config = dict(
    n_layer=12,
    n_kv_head=2,
    lr_head=0.0104,
    doc_mask=False,
    dataset='wikipedia_en',
)
Below are experts of layer 9 (counted from 0) of a mixture-of-experts language model. Rows are named router (the router's row for the expert), gate (a neuron's input weights, with its number), up (a neuron's input weights, with its number), down (a neuron's output weights, with its number) and show model dimensions 128-191. Each number is 128 + 24 x the weight over its row's rms, rounded and kept within 0 to 255. Numbers have three digits each.
Before each expert's rows: "raises" lists some tokens whose logits its average output raises strongly, later layers aside. This comes from a sample of Wikipedia text that the model never trained on.

# expert 0
raises: "-", "/", "; ", "'", ", ", ". "
router:102128081141116140139109159137095155112151140109118139124168111071123125110129164126129165124136081159110110131094082121110145160117101129096075097135143151121168081137120185156128136156076109
gate0:178142147127133158109111105091107135130151154110122154153159136108148078154125122099114108105084117137135130162154116168149113091117133191155078091097109157107128167168092162145135116141169101
up0:161113120098125132125073118148127140169122148121120126186125130138139118174138132106110124139070114153129117138109143151122104108159165132122083073114094164111117137134104153109128126147150110
down0:115119174158123172109110144156113138161110129121162124133160130146147154137113142154144129126115136096125128072132118084089079133100141132120132146114111160081150112126116142106135159086118107
gate1:148117145093113140131085127120113094149160145110155141136121142120151108131132159112088131130134126137129148134153148114148152142140113138188138120139167114143163058139094168136118130120171116
up1:110126135128117153114116114112143104105132114136124145101091139113121174122118107132155143113154073131131116153156116095136138096139135112121142178058166144132128130131120161121158110122090147
down1:099157142115127158166137113151119129154137121116117066141153164117106148127114155134150149114106103127144165134120074101101125107124156094093091128112123146097114092109086116124138103082142127
gate2:124122099110084100076106065113147096100145116129128135138134161124151119153127151158109129132097095110120100146163126124124174147137086096134073130099118142127151110100122152203131118110136113
up2:152091102078110147078121141138164128130129119129125118178128149151138148142097087120132146135112091158072109152140130175153129099128091142127067185103168094123121098118121111123156139149120140
down2:138115110101114095139105144145118088110156113125155124142108119106149119134167145096096171145141165108152113167130118098142143089088161169143126082109135108092125145110113075106083120097120142
gate3:150138099091123100069141117144123140154134141116141125103132095123128101117139163098119135118120152097128149143108181122101142126124121118139139125126095129154119072084120146104107158163136131
up3:098131123166132120135110134141111162121131126134121130104101155086158116123137126154113141101125103156136109159123131098113129131114094145149147163191152134151141092189146149100120121107129137
down3:111097104127132128136131113129129120161141132133138152120151100125073154127137132178141142151137119087138093131125135156121145167093135109113119156111134127139140139131163151126110144137176157
gate4:107135141156136136125098092116123118183096113145165147130105156090131152112124091105118158158121125164085145150137114087127131083176112147139088185139141153136133154110119164098130102147125136
up4:093129106133167099116102106143104143123141114117110157120133140105093126124109114150112175139138150140124122128137137179134123140131127147106135094127096138152091148094118146145145106083115118
down4:139116111118144119080142103148174144153116103136155132136152096133141152155125100135134146159114135097176128136118145132141143148106142114159138118147113099186103125133107134108175135088158160
gate5:111095156176167110121136137143148115108140102099122130127129137144122146123127131147140129094150124125133136113107141172165093123125112130084133088104154133101118103163126127166129115128099106
up5:168158155110119098133126123129124119080060133134138152105108098117128144107137141101145142121120129143154167142148101112133114158108132128128146145113115153137137084116151130091134139100106150
down5:101109152052135118137138141144139150139144116152156173125096110102140143111140157147180119129163157109127139089134144107155159107132109170129123151076100137120134109111101135083153122129158122
gate6:112122128145133145130110154103138127141138087134130145082135088143109128077144111140133089133145172162193098134141155131125117124126106155127096109136114121140110125118196125142188127125132132
up6:093124137123155112114115131114138142154105086121135156117106085117134143120124103141126108156141147135163119151172110085111098124105148158091166113137113103125116124076109106153132162093104128
down6:129105095137141116115123134109123154127148081147144130137157127148152145134091133162164137131120106077117090094109080115141114139103108158135133134088113118142138082149107121087157134122135119
gate7:099143136154163151146151156095139170144122127172160130115121127134149142169093160151153162113086103134145119144168107107180161141137159119128102096122152130111115084122115151118116147130134114
up7:124133136118098129129121124173102144111180124070142164143142132117161159168139102104152087125118134127126107142113119145078159129092135134139172159094126155115091212144169111138084139109139123
down7:063127111141149119162147138101119124119150132087137105134126104102114152122131115100149154103162125154148131131134114081151101164153161110110151135120103116090159134135158121156176143147138105
gate8:125096112107126117105108167160133125124142111119165121117119101088074116106159177103137125116142146172148158110125134113099175117118083117088115163107122129114146104103146145130131164096095133
up8:094141135099137095105161131137106169140132111119201141133110119104131112102132123146133131103159085107133112134139135123109168153090132152124122106131131125114120090135118110131127086126142122
down8:093147120095143103160135114146149167121083115109147099106155111108113109073130081149143139122155137162131127128143118082154149158134118154129110140117127149081148132150113118114152135117188153
gate9:150115111118119114159158155091135178116122144105115181110122115104197134132119124138130135108097128135115153097107137112106146140058096099068102112117122112148102105085121161117142111091106135
up9:140107137133115137166147122087168167162171110152120102109103133115174119082118158135134097100134138134129147131108142113105117122077113091094081112117133099127106082080136138079114116127176158
down9:155111128198136071134096122072163115087114102120105131189130116121123113134094115149128102095103144102133157157122116096147142117138145119147128166139139112115139157120147128140155129107117147
gate10:118145145132121083118113121106139122165140147129120097128147089118125089163183087126156091096109147086150117111087144179108138131117124099122097149103116117148179155087136129115075145147122088
up10:170089152106131129109147132137154129125118143097117108138110119160115132088142109123095120138141126152104116169162081085140128102109104150163105077151134140110082092199113141142149157136114166
down10:099139136092111119156090095116113143118124133138087139112115128137101091138107133125131156122146150110142173121098123089102158144128159140105111115139126166108103097130155140159125124127144161
gate11:095100151131161138124149142145091129168108124150149150110162159140129106145121129105134141120112129090093106149117184079094067128171118124120130122105127082148137152151153111131101161139158157
up11:145157148128176176087124141167115155128131090115125127129109152134146121097126129139152087156106133132137112108108121114137140123117080122114120155147130125110112124105156087158112184118181140
down11:094111100137152111122142117118109132121103135087110163107086095128131124156150152187129111145110081145105116114176149092105086129129129145124131108092120139165132104111109141113129065117138127
gate12:160186103106101109119141115160120103162177116130101093153110140125111104086133165115135163127151161135114141134129136073124148139126119125126150113102153110113154082129123154104111142151157119
up12:174171140119086123149161125157112117159159147106090099145127114104120122128141099136131155123144117151108100128108143080110144163072111123127109102128151140130138122143167141148133119130131110
down12:104129145140107139105166119116167171123107127102155119124135110216136181134136126136111107123112156100117158074150160105135119109110182104099153156137121114144171145151172142111142124142169138
gate13:113123088131169104139132160142170149132100134190136100135146119125152138127116144092120128103120156136122116134186157156123146126113103136075136086105135194127084147114102097098112117171095130
up13:127151133150132138131150159085118091080097152159114141148099095150148128104097166112114118089130089105107132179160149151105145117183099140108174118137160118142112114148069115128119147164101147
down13:106196176165140106150162158150118115100156119137118092139113169156130102124160120127149138133160118142126148108076149140151126150105130071115140169132133140121083106162109138144123119103129088
gate14:119126135137127110131098127121108147131137135141097106149125120143154116073152084158174100122166147171131106180120162147122104126119124133094117143126160133126147074117100109104087156123109103
up14:165129103121097125108164163142117095107166103092152119152147122123115113081144136099117118124147114130161137099138106139135111132128186150146168103095128164145121176154100160163125093172132132
down14:163119110125147124139152144111131082136111108114151173165133110139165191135126131125096121120112160142127163133135122113124164147139093101123103096148095126082133139119132161145125143138096095
gate15:137133153096133129174092120134084173103157117136142122127146130090144117116137099150116114131121135111142157142129129118155114108145155096160160114117082123143126089103125159162157123123115120
up15:093146129119129115101140127142150139181114130138151131140112121150069095153120156148177130155136143131120137108140133124160131138105131138133097166144137111166110119128078087125145103081132132
down15:132147131146134151104140105132109121096140135118149117137178132131124119190134123117122090146116108117141160160147100115112095140171156150133112123111142123120141098166120159099110154137120152
gate16:130094122101149122115109144124111141118143079114144083155118135148111128132101122107119077094147126110062098104132134147115093108148136166129115105123115139125118130132102118113102112162111092
up16:133103129087106126146174132164157124111144135139151113142119119137147098116115130097149142118133108124142132167113125117134127107118080116116114144110154140094110170182134153171152118108125156
down16:148100101138113144097140107150129155115063130134165159156125145145057134123141136098097153134127139128172140100139149159150160137143104131126154148088121173140144106131145100163129100161127121
gate17:112158124105147117124176113115133088149084139075090107148140092150126117139098132120123158087126141129115097120154114119107100134117115141147088123136160127110093090118107199123132128138159162
up17:151097107135071101141150142133131096104117138135106112150119109101107106155146125126114120105154137153141102110128125159130113147188157158129101145127106074109125127157119165140119126168080146
down17:133140112109135105126137076146142115159126128146185133153109104112134074113153182162138127142149113128135145103136153157130067133132121155166114130132117085155141141119125140120158115154106139
gate18:160137092127148125130167141096108096127106153114097098112138144141094120197128147135111139121122082131133093145151123114126140119113157137116119133154128137066128135140119104157181153128104123
up18:125112134169124147104129126133130129136140111125126124132126137137104119069095103120167107176135121123103142135125185144080122128125098147118128124122103110169124149096126168117151109120126146
down18:155146120092130120121083101143128089136086127136131079143126109144118160161128138126148120192169141126107113136169150135100117142139078184131123149121109172167133112080123183132105144154140160
gate19:102116139158129163108139150136134116153121135153148113142124161126055156127132128139102114132154127130126092133129139136138128096130113160127071143188120163140116149174114109120093171102183122
up19:174109113121167151144104119148110127111145136168133176125164110166156124151172092119065074095160137128156150159135132130100125100157152125132150185125141159200134110173147119153154129084128138
down19:163140130133110127139121120116103159076134128124143112098129123111122098126119147155156129176144085110128107117115146096135131129124118123144126113138148143144152117127132136123192094184077172
gate20:137130140123116061185148125109161146116111151155117099097118140137096155185098130149144131133134128156122131141137139134147161171146154131094130055128111119159132130138094149084123144109107124
up20:141132103137100089118130125129107144113138131163135105096140118095160151156134151103169151152104145128111159175111099127103105141089107143118111134086102122124113173125138188142151122134131138
down20:131100132120155185137158151154125102114130145076151106130137138123121130134124141158095130135102160141084153121180090113110063083062118136106132161154100132149139118134127139139087144141121132
gate21:146130119111093136136112142084125101150113141096154120126144084112124104131086152090118094088131165113109111137138127150110125095102163108120114100172130139133150117101116107108119165104136103
up21:137142114091111162145133177112083133107092091136152143136124111111142147096125180119132122132113139072120092104143154168133126146145154145122108105113110156154109144059142110153136173130149121
down21:182151128132103125185104134127146075123141117108134145102142142105113170111111110169141109166132161135111158122142135129110106196122149120176146108141158132160107136076119122146120163137138165
gate22:129114155132119102141094085104119120156127104132142133161133118128138143122152158135122129130147107119111138128165116130198116114145143125103109152112099148147127110131163173078110157125114122
up22:116153126122128087151098110143126124150118147139140145151125107126118144151126181111146168143129117120144143148173125109179142149109077174095106163130089140160106097117128160088140156118143107
down22:101160125151097108104154117118107079095138090141144123121105155149114129131082110111125101116114140085148156174145131115187164111169144082122140151177135128135137123120132140161158126138089164
gate23:147160156121124142149109086116125159097109168116103099112157155142131126168139129142136117078137136102102108108115072136105177131152115135120084095087184119090078123117131110136087163093085159
up23:121129158127116123134145088111171121103130108130156113129125111155106099099131159100124090143143119142137142123149127143135168117090112169151081119141124144151107078141131165154129145123131096
down23:192132130152151149185112139139126105103118138113124105119115149152104134143099122131107114125126139117146107132132103150116104073161115135095134129135131111127103101157064149117098107125119128
gate24:142142117151134123155117140144133141134153115140162045116103131176142150125123155076119133132152054145137133188104121156112131161117156097120116129132085088123120146141131120121134114104101121
up24:131125117164149141131115144163115166178150122139126110123122152160131149128137187100134115151122146134132121168113149096135099147155180101128162118098092072138115116137126149102123161089089100
down24:143111162159105116087128109110124160077099144126129128099131145145140097111126129099124128111087138129142113112143130183104132132139093132122130194125114126137113137126098122105127101122157114
gate25:128104101116111136134137140150167107156114175108148102133136138126087098138150119171129153120115112143127114086153103135175102148108101132097136152170083112151150129197124142120124098122109128
up25:137104114111123140103135133131104090115122115081112112142078124126134146141144114162123108141154127181094155126143104164137140169144106125118133140103107085128125101158082137162093142136108143
down25:100133160105144152160147105147081090120145138155115140114161147125141163198099140130155134101152112171115138085140105113114121127120100097093120119111110095115131140098150108204096151118122136
gate26:127117101143196124116124148139084126137138125103110127102131130118161146112120123093118150087161084094151146149102116121108102134158192115138121125163135110111148105150132183113077128139131141
up26:100123133164171133104151141173126143145144140156131121084115105142140098127110128133158129090169109139131133168155121155122139147124170145174091090151132142131128128109149198116132150182103122
down26:143092091102126124127133134129135082155117134075152146088137107097108186118118106151116110185146108174100142142144123118118119075143149083141108160135114116118147100130147100136106089092153134
gate27:127124087140144144138158127147128070109074143150100110168095125161131125113120127122139146117152137078129123133175141162142123134129122123193112107133122116137141100189075076113150108090098120
up27:155133110149116120123178064110134147129132147127095123153099121139127143133149109121130088096141079114136101129125163170144123176164103125148141158156143131152124106122099141133179159140158085
down27:112143108086100122144138154133122083126112160130127109122105126075104109116092185086143118103125154124109105111109129121137154182135138129156151167120126138162120140114138149141140150114163083
gate28:131142143125155119159117116141148140114181123115134140108140157101181127144147118163093135182143101149141128117121133122091090164101124125145149114185120163150135151109106138118100127165129165
up28:149128131156138147145124170119141163114160126115112089092113121130152153101113126152117132164139051159121083134105144129084132134086104123142146126150104058125131118113116132113119147108141138
down28:140081139148099134161114178126082123150139124090146091121101124121092096111158099076142133128134105112165166154172146144156124134135112113129142154121116123122123151087062138150112136123143064
gate29:120117157147153126137171108086128147132138093113127130140091131150152140139121079124194122090143126104066119132133122107120172142119086140118131147121144109145110171138095132116101138120124171
up29:108155131118156112135102135117155147126144076162170154129109148092166138096123061135107089142116110128124139129128097124081113117148112151128082095159180118128119107075085101113158157079094117
down29:093140093113167167123070106096090109111116112074120135116157060150106132116145102134111105110115123151115128168099116139144105107113127135177145144097107150082120163135133113157110146156143128
gate30:149111104120125125138179116116131106099118176140096108145128104109109109142135165173126155128148124088106112170136146089100141160160156114114096136140118126119132056106135135150151174106123121
up30:148097129162110159129103114106106125112103188112128085096138107118140059126126124089151151145153108148109115148115152180116088159120102134137076179143110087103151125170095131124149094162131122
down30:151135135159145063110140156113149150104140113136131130098149148117098155129163097126078122132126112130134127121131154122144106127123134107095074085143106118113131132167113113095132116146117172
gate31:141123130119162111118133148100159156138130118110120117165111122128149145131095142142142159154086111152124167151136135088118126113110115121110113124158129137143155088123127135136093152141130119
up31:093162124124157151089133137130137160130152145118149121116107112150128094127093117088127119139122128130126127131121092053119108121113082111130125134160116213134137080129121142168121127133150122
down31:159093135140141128142131131134109102123152111105107140144129127143110145150095108149109125107121132117137163115171152141124093149081130127123101094160142099091114151108112138154111125140104146
gate32:137123153146099107133116123138081194099109152131089125147125114119143169130109106125093156172119127053109103110153147151121087129126103138112124124117141138129124117134095094128126134093113153
up32:161099124075122191085165097109121101140107144127110105132118135104103164173163153141165122202110142142112143119097091144128124117120108159155102152133110112129159119144126143098104089145177075
down32:098142108112111100158091149091128093112111118166155101116140135142123126120123102139125125183083095085150113136128143148163134132121138167116122176138113174125121136125168140102135148101156124
gate33:117132086141145126126129158100121155134129132116139116166145165095113126089120139108105121123132136125121112162124136077116152151075145102139116074086134136137157143125126112136130125135124130
up33:170139131126097149140179111154110101176132126143114124121101082160104117101090097137134116127105130097093160104138154146174107101186134136175128132159120165093100142128137101086149099078127113
down33:116159130149124162147123175103122126130075131159104123136121070135131069100135103099162127127153103139164086107111132143144129121126062110122122137149129183133149103122085136166110123136087100
gate34:111112123180123142114146143153164127135125133132124173108099126048099170160149122118088126138128130123071112149120108142103144072130139103152138150166137138136135116118118125103174131113137140
up34:105083152106059118134121174101142127136116133144144120120136157114099142091106160148140138129153163134128104100123114138145145156159104084154146107119132109140134122158128093116107189156141137
down34:141146129136138107138101117153108149135113143142105152126095138140109091109141106133119130110113116130168122120160106124147056149116140186119133149149125113148148114093139124126115087119107157
gate35:143138101135074108152135138153162135141125154124115120116131128126060108115154169080108124139134107125111185140115097089130159137112153121133100132142138142127187153092110134112125152160112146
up35:154087091119140152134071122149115141154132134123134099102109123127109139130123121134130128103097083156122144107122162090109167135175138145149081171129150126127158126105126127087134095149132131
down35:181131122143133144092157118157111116135121143134172126096090140109099091128114136120161102115173137093083146191148136117146128165113146120118143108144129115129103132158153115103098141131159086
gate36:129137130157149116124149118117095123116147137117105148128099110122134137201138081118093094154124143097148113115101148104157123066127118144145089099159116128157090134097112151092105131135148107
up36:142135159093104100136119126130121138136127144164114114137145136173123111109133154150099086141077083162127093114115160103089145123115117087148093155108109109120144185148161119156156122127137092
down36:141128119127146123131090125077139128152110121093098119126147161108136145109141124074124100077137170103100157134163117156129104118166161095126146121156082125156167111147152116132115131129149126
gate37:093127146114152141118122142147131129110125107108116154148129130134160164110105090099129121125159128098136102124096148143143095108110100097172156126152116113155147076098133125138112138109117103
up37:121141127115147137131121132133091107133153146163144154124130118082153082123138158100083126142156145081160154145137120136102141106146148086138156124131154169117103177156131166131154135110122078
down37:121100132088108089129135092109153169095145143121126122119129146148123139142091093126116133112143105106095128141152137104140157092127147091126110104107162125079160121177160138114165090171139182
gate38:134143115104119118163113141144146150106139133130075145132145095159107114130103065123142122136139037155128126120120130079125131140131135150110163123126098120105133133118128165139116144146174136
up38:105118133071139164150092116124138138147112139152103124123128141167092144102154073138107120147133098120120120113159100136131115124087149143140137182155104129136088115121128175118123127113140097
down38:102115111123140107093105159136147129122117123143132117129142133123138127108178141094157117140147148104047151141143137097159115171108132131108144133073112131142105188093130164162112131121158207
gate39:107148136123149155074105192090163162108125126098111094132100140137114123148111144106101130121128117122121125114122160075121116120104106158133125117108141130099140090112131167173093109133114158
up39:114100140108140124127111145114103117124100118167170172123139124123144104119080165122136113159105166142124132135187108091098155120183135124119132142145126127109112133154119135101151187071109101
down39:148105114145094170116116162146143125123143129131158138122131113109173155110126115118113164179147143135154120138099112189096147139136177129126142154153095139103113134144153127130110111195120112
gate40:116132096156142116119096181171155129128187112130116149100144118138157130104138132133139146135154122162139131133114105126141112126124137141130090128148119108118121114137105123193157096122102126
up40:109087105155117101162081123150111166122106114114124122114092121145121103117151127092142113109147153146120181116174134132088139116155141127133162112135154142074122117135121135152123116162145087
down40:087157094151169131133116112123100115120078068110132120164109113125135143136126107111140118140130119118171151145140118102107116146120157115121119130124099130157142144143135161130146097146129131
gate41:124126143158132165123127095140132084121115141132134137150149135141155088119141125116082092155135093149124108140169121162092110158157127152162082110031131101090157126127132130164150130102112111
up41:164131117154098138152130182142079181089087166102105172131094152154151101106132135125148109137137147142107151123148127116123091109137124144123112108090163146125131095154123136151090082087129135
down41:108122111119140118080152156174173181125142137114130115117140135136134101151172115129086116113127113106073093118119143136126164071144113140133160111084125149130132098115137078094133139141153180
gate42:095130117129123126122092122124174107123177084134140114126139118186146143131128131110121162116131115127154090064130164142098135155115141141135142126161122140112099119163143179130086151152141133
up42:126143156140146183113143124108180142168128164142125112120079154115109129117147141114135142156102138100138116089141116147089162122110094133106140131144119123123066138147124156143157140153154133
down42:060120146105096078097155113112154147104105105138161111133087123119124102148080129125174116093094127123155126110111102124138143131139127115143099092155173120142185104142133115118141132143117168
gate43:094110169099149160100104179108146104135149137099153104144141104122118113125108121147128103121151129150082095148113093085111176082124143115182142122111161105125084114106134148107123193140149077
up43:116118153133138101125154150121161130160132120131145091182156141124156108124121141137147128138091090151112136099119121083185194110090115176107127142129124106105119116132170144121079159094100087
down43:146109109128126136166171155117146133110130132112147099173143144183109135137144148120133147142177145144159159145149092158107108107096162132077158159147112119104100109177140124134133131109128120
gate44:084129114139137126114132140164184110161091130130132097125131090140110120121099146123120152115163121132120135112103150116145072118085103133126089149080146127122120123127134080123105134135147153
up44:108195131087090144115133124113136146123159128166174099125149117099147081105096138111152164136123157100119136150135113077131148108156099161121185117140130136137123154129141106124128146141177124
down44:137111100119151141148118100132183108123083151163086062119157173128158099166150155093135101149085142104102120103113137102159115112121152147105127117135107133152121108134148090097152107128164119
gate45:142138136113142112139093137097118135110147129151101154148148138137147123081135128122141127123107146105163167111134084126123139103146101135108111136116141125098130099081114146082159136125133125
up45:175074153153118139160134166143174101179081122089129106107140121140089137141138154128119117145169123132081116112108113128142180120144127126110141159165084148147126146167138091097126124156129139
down45:154149143122126125139115150198104128105202123121143134092123135108108113147104122132115114121135108171077144149125069195089099139182126104103165169135117127121111110086097173120116149129149142
gate46:152111168170135129131146086121077125147104115161112175108102120102119165101149119112109122142169116131128137142144139132110119144118128137137127168067146120140125140100161130131147133117099145
up46:134102135127092115147125112119142077139114142098136110134128077140120115138099131105151104095131123133173136110142131107127143136130137135107118160157148133138144126126108124068124119140108126
down46:125132108101119122167154108104150123084081138096126133125152123142112080152121103113158168132080146123131146140104141077114113141124126141129098147115148119129116122110128101127159138134113097
gate47:139117130107183120127099115155111127190131111070088145137111123103116093155116108175135157112135078143148140132130156143108111149125113136167132137056118087144139176139148097092129113049127164
up47:123107150097146134132098129116142147134154124192098151147143132149146131108141103134174111103138160183146127112161134133136116144178126133134100150140137106103127117137139126098110155108157138
down47:122166142156111149112140130116133109142108112161120109142148174130122129095122131120162134152122104154115122133150082122115087157163116101124142115160150149086100178107141120101127162110126101
gate48:150100112099154150131071132095137184107146122123109106155137113095104115098142131104126102142134099118107159113117129121153113083149166122090092105146159140128091097164108120143158117143134188
up48:101173142118147085142128100131118127190155129155147158149126137121117155120102085155141146120136089125132120076119132077146128126137079135130119143152134107148173136085124157139109117109143127
down48:135114128135129119121105120189162132106095150153078102131129146176134093142119134130112159160091142151091129126130180099143106126129094082123148110198112133122144127126109114101141155113107141
gate49:126110109130150099131163173108140079123124113159158086117130134083138131141175142160122123092123104079175154126148103118111090172099113083124092109130078137164126182181132162147168167115160136
up49:103115132167141169145153118092170063154130136139099086131191115091144107129139125129103115118109163102113167101129082103131149149112087104111117155163115144164148140113161153164184103133152089
down49:159111100126182098122185105126132144126110101115144125112101112106144145094155132143116149117147106116155171092128136089134119118087123104139152145104122131086104116143071123126137139171160126
gate50:142124137128122140175096134135170129151096112159104123132120108149128142128165061127121119112096161117119127157115145115143141134144132112130137080114144116139121121129123155129164140110136147
up50:129135140139094129131110110127077134117150079155127156125147130125113130088141130135142149083152102173140117120167124099107136126119125101133080125131112100144124125123156074124154121105099141
down50:156140126116089150129124128146143143122103148124123126110109161122071131133183108140128099132140126100095099155143090128112133139146139055121143122137130129123118116101150141095069136132133106
gate51:147144166157125116102099148139151099117132146129080112130149153093114128109148133143106155130089086105095121089123119080162126125144135079153130146098168128201138134125097146114147141122167125
up51:149135124111093135133125118111130116123113133129126154106098171143166139139168127121080138140140132149130096139167134154066123112136156169153081152150115158079137162147076142136142144086098122
down51:105145130123138161147125184107156175156117101112115106148149155119135140096155095096127152124139117119105134131164136111098153103110116093129156194130130116115135130151088091156108146153139148
gate52:110140131134136096170122074162143127101107099132076119121111109111114154126144138136140134138152149152124134139096104110111108191125122109116072158136143094104140154139167121162122112116135130
up52:116144081140101125134111085131107161103128113132135132150133108126137163161123113106139147092111106088107149142110119103109132140140077145119133096139108129119161141121115149112081114158114120
down52:168101093091086100113098089140186176146128128131115113114137096168100119128100104145112128122090152145121128096128142111139105163151123166175118165116109109136115127142189131199095123130139095
gate53:116126096116097102115123164139155132150081147117138094132132122127113098098152111101125119132109093134138135127103146136142147110103125117108134139129120125154133122131115112092096124115147082
up53:132139134152134091101104096136108118097159093133113110117116123149138139156114118132145133114149151165144121145145135137099118108175136078136124145117158146053133143142165162147134136133124154
down53:129188108141147156115152149145127131125116135143140129126132165113073155114115179149095107120097100124118128142137094112120172124140151107126120190135169118128135105135127122119127131147184102
gate54:141129141119156157141119093092086132119135145125130125116144145120121167112160140168134122101140112148114139089111148184098129118134179132116134113151135122095111085153165157188126141117134163
up54:113149097126162164121120142134076115137128160141089153109134099127140173076146079131102132147163095149120119124122170157118130116176137146118118127165160141122120099179185114170119140139110110
down54:081121128182089130130110126171128138152122143139118125136124094145095137144149104156091154132102119109120146086093164085168119141093135131124105125118121153126112136130122101095116127165126164
gate55:103150151083124150141118151115074135153091151130096122107129142103106126129162098134124172148142081147154106126124130087125135122079151087150122094155116133154134100116160184124092104096131144
up55:143133120158133113154096164114163130099171111095146128152131138162109144143113087141146123105090084210101093165111129108137084105137158110110099100137134124167128109085133131118120116117136141
down55:144106142091136122139155153091120106146114124153135150136132110157152088133117137120128129133090106117122099117148137130116119082140131153105091123149127130079104129124133149114142118137139153
gate56:109131073173121118154137117164131158153139133132127121128137146141148132143111141137069133148088142099114157178152158148133133115136113137147125105118103123134098165141114186110139133089134107
up56:153132164108178160112098146107095102134104134126131136152126156152143168145139123117161094086128163146142134122133111147134115119111126121160135176136131106106141085148163141159089152117118106
down56:122164161133130141149100109158122106130145145125084118099151113104097144137145105118145142139130090131113117115156132166117151132140123133114168104135109157154141105155117111124102147105123157
gate57:088125131123129155142150107085128175116125149107101123095120135141138107112147104106114114083159139114140130090129090097132102164082134154095092097119166162119149119127097175136144130159077103
up57:105062132119150118142124148108137131147126121084109147131116114116111139100159120112160074124106152153111125085122115185139108141111080124131133130109132121153148096161138128087143135122135119
down57:127100139139110141105135097118170094125105126149102116126118144152072103168178157142131103124122105152111113100116110154122092108104163096123090100137153126129112134163148099108120129163110098
gate58:127117132052105128154112126112151137109109106153133105150129152133113186116122138134127120094110130123081109135118100127132174155143136110119067139064131148148125114158155127109133129140117138
up58:113127140124098080172136130087149095106130091129110166114125181149096130156124132121132122134140123135159142157158133110142162166164149113109129112086125157130152154120125151113122126112117131
down58:103123141102096129127178133114124173090129164126116093112110125133134091147088129141109162144130139128118133150133140107147144136126161084045137104143171117150136143135129100117119150132119161
gate59:141087108095162104104110125166100110148140134130081119135150154134108122118161086096146135118119098105130135148141131148123123161145122123117153146172115096138126144127134174146103136140169068
up59:149142162109131094138158149128135155112147076201113171116127156155126114181143090104092129133127115070134145155134105140126146150133144103146117132106101100124155123128127137142106205094172137
down59:129144123064130124077119080161126130124172135132118113206159160125107136129111131141132126140135128106103140149127112122148140145106119149159162135143143126161103105163167158139132167105118099
gate60:146115127129158129138183141170103117112125135125125101102144093168108155135104094095109146164129127145155087107134156117142201124141144133113175143129095086128112148149057160127136137154141147
up60:153093115119171162111139157146108125130113123157132152112112128157081140143110112117098144123182117086136170127140167128123148142150139141154138134143126095133122131134125159147107184130132112
down60:144124090124139076131110127122125157125087154139084146104113180123127150155089059141169188124146150079117152173083124091132149170090141180129132083146112136154164145110134133118117169151115133
gate61:099123164100137140122158110111137127166109154175150145142100149160131095114120118135118125135148150102136149148157113106161090098116130149096100147177133130164130109112121125139126133154130121
up61:129143172153073104134157088142151180063115118097110109133133125136115186114138110147101115138180073106114121108110120114149162142111163150140145085127100157157127095135079126121122095122114111
down61:118152123130156091076143116102073174135109166176113139082104113113133126111156123111063079168145112122118151132153153126126147098083117151110113091107112130148153111147134161168137102129124151
gate62:119080152146110135159158117142113085115139137119141082131114138141135101103106119123162126150137117061139118098132143125141143187108130129116087161193132111116160132163126103114163141142141132
up62:100169096079120134116118089098139148115135114137141176110128075105151141148149109134098115122121127143154139162149110108136161102116110148150165101102129127138105117104140178155157143135163119
down62:152159123111135156117088078120126106143127109124140105157094104091165140118171107138107114146112162171099108112139098170117084116114102141161126156144129129135137149109142120131100119081156115
gate63:110139143149122111133156141163089144141139140110106171119135108108117133123158131143107131125149106110138120094115111055125152155129143137179185119128110129089146142108160189076136140113116135
up63:118121131124155145126141141164125139167150157140159117147159117092097114104069115162160099149126153182141133118160096119121128099158125137122128130118142153151155184125143179124118139131124150
down63:114138150088122088149172157169128145105157159127110084108123158108114123168127125127125101127113152128136099142129141130136124096187118091133118130133183136183081129101163109122155105124151176
gate64:110128127155110110105160165169123119130142120112080144125141102151134141087128130123127110128162147125086110176122160172127132134117132119116192097140123117104150092140141134117139151106111129
up64:117133123096107131137167105122119125156092139135113144154102109125161098094116125151128093105108101129132084136153120129119150149113142183127122169160157135099125178159122119120213137133109094
down64:069132137173142147172139126139145132169144141111141159072096114103087124132122133140163102141098119101110122139072136117092125135141130141136108158117149127107149130105132123117137115149118115
gate65:107107123126125120149082159138123130189106153118156136107166135123163134136088138138109164156126141135148125156107146118106150099101113093165123128153120130134129152131140121111112097209190208
up65:143138153107121091138100123149128148130159116101147106130148105150164132139133103135142109150119138105129117079153135104127161100097138081114140111160141113119134099118135109145087100100170137
down65:124123152105102126094139138144124116084159146127132135114134133180126192125146108138155136174127139136130114121093111089127158173147122129127146126082118112142125135116114139143149128123108125
gate66:068113139110120141180112060127136136134165086125125135111147131107132095110103174153115138098126175116120111079148085136143126132157095160146125135130169142063143104146111149142123140080136123
up66:150133094098142142137091123153102152096152116117188161099118147134123107100109155124060142134092142116106091134152162155137135102159156111167090186152138137124124101120131078137145144085116103
down66:079095148102126140116129135124129156162130141136132154131107128142091126134123114145135136117095146105115076166143128132153182137121113140152135124086124135167105107168117148092148124073157162
gate67:155139120118095109127146126113127147123161139129140098128141116127129102114143181109141102146104170142124170099158088132106082106138149105125099145081165147115134121113078108148094129113140099
up67:081130126107131152100138123102121134124123144100091122130114074127153145109120113153128120120149136137114142160124120123140162137141114154105096128150132142132074102148197130067156091128118064
down67:100118098116137133139137134130138109116121123169117126160117129140125105147119125125154135135165133113143143142106118128103147157146129155123104169126084091173145114102124122089168135112157100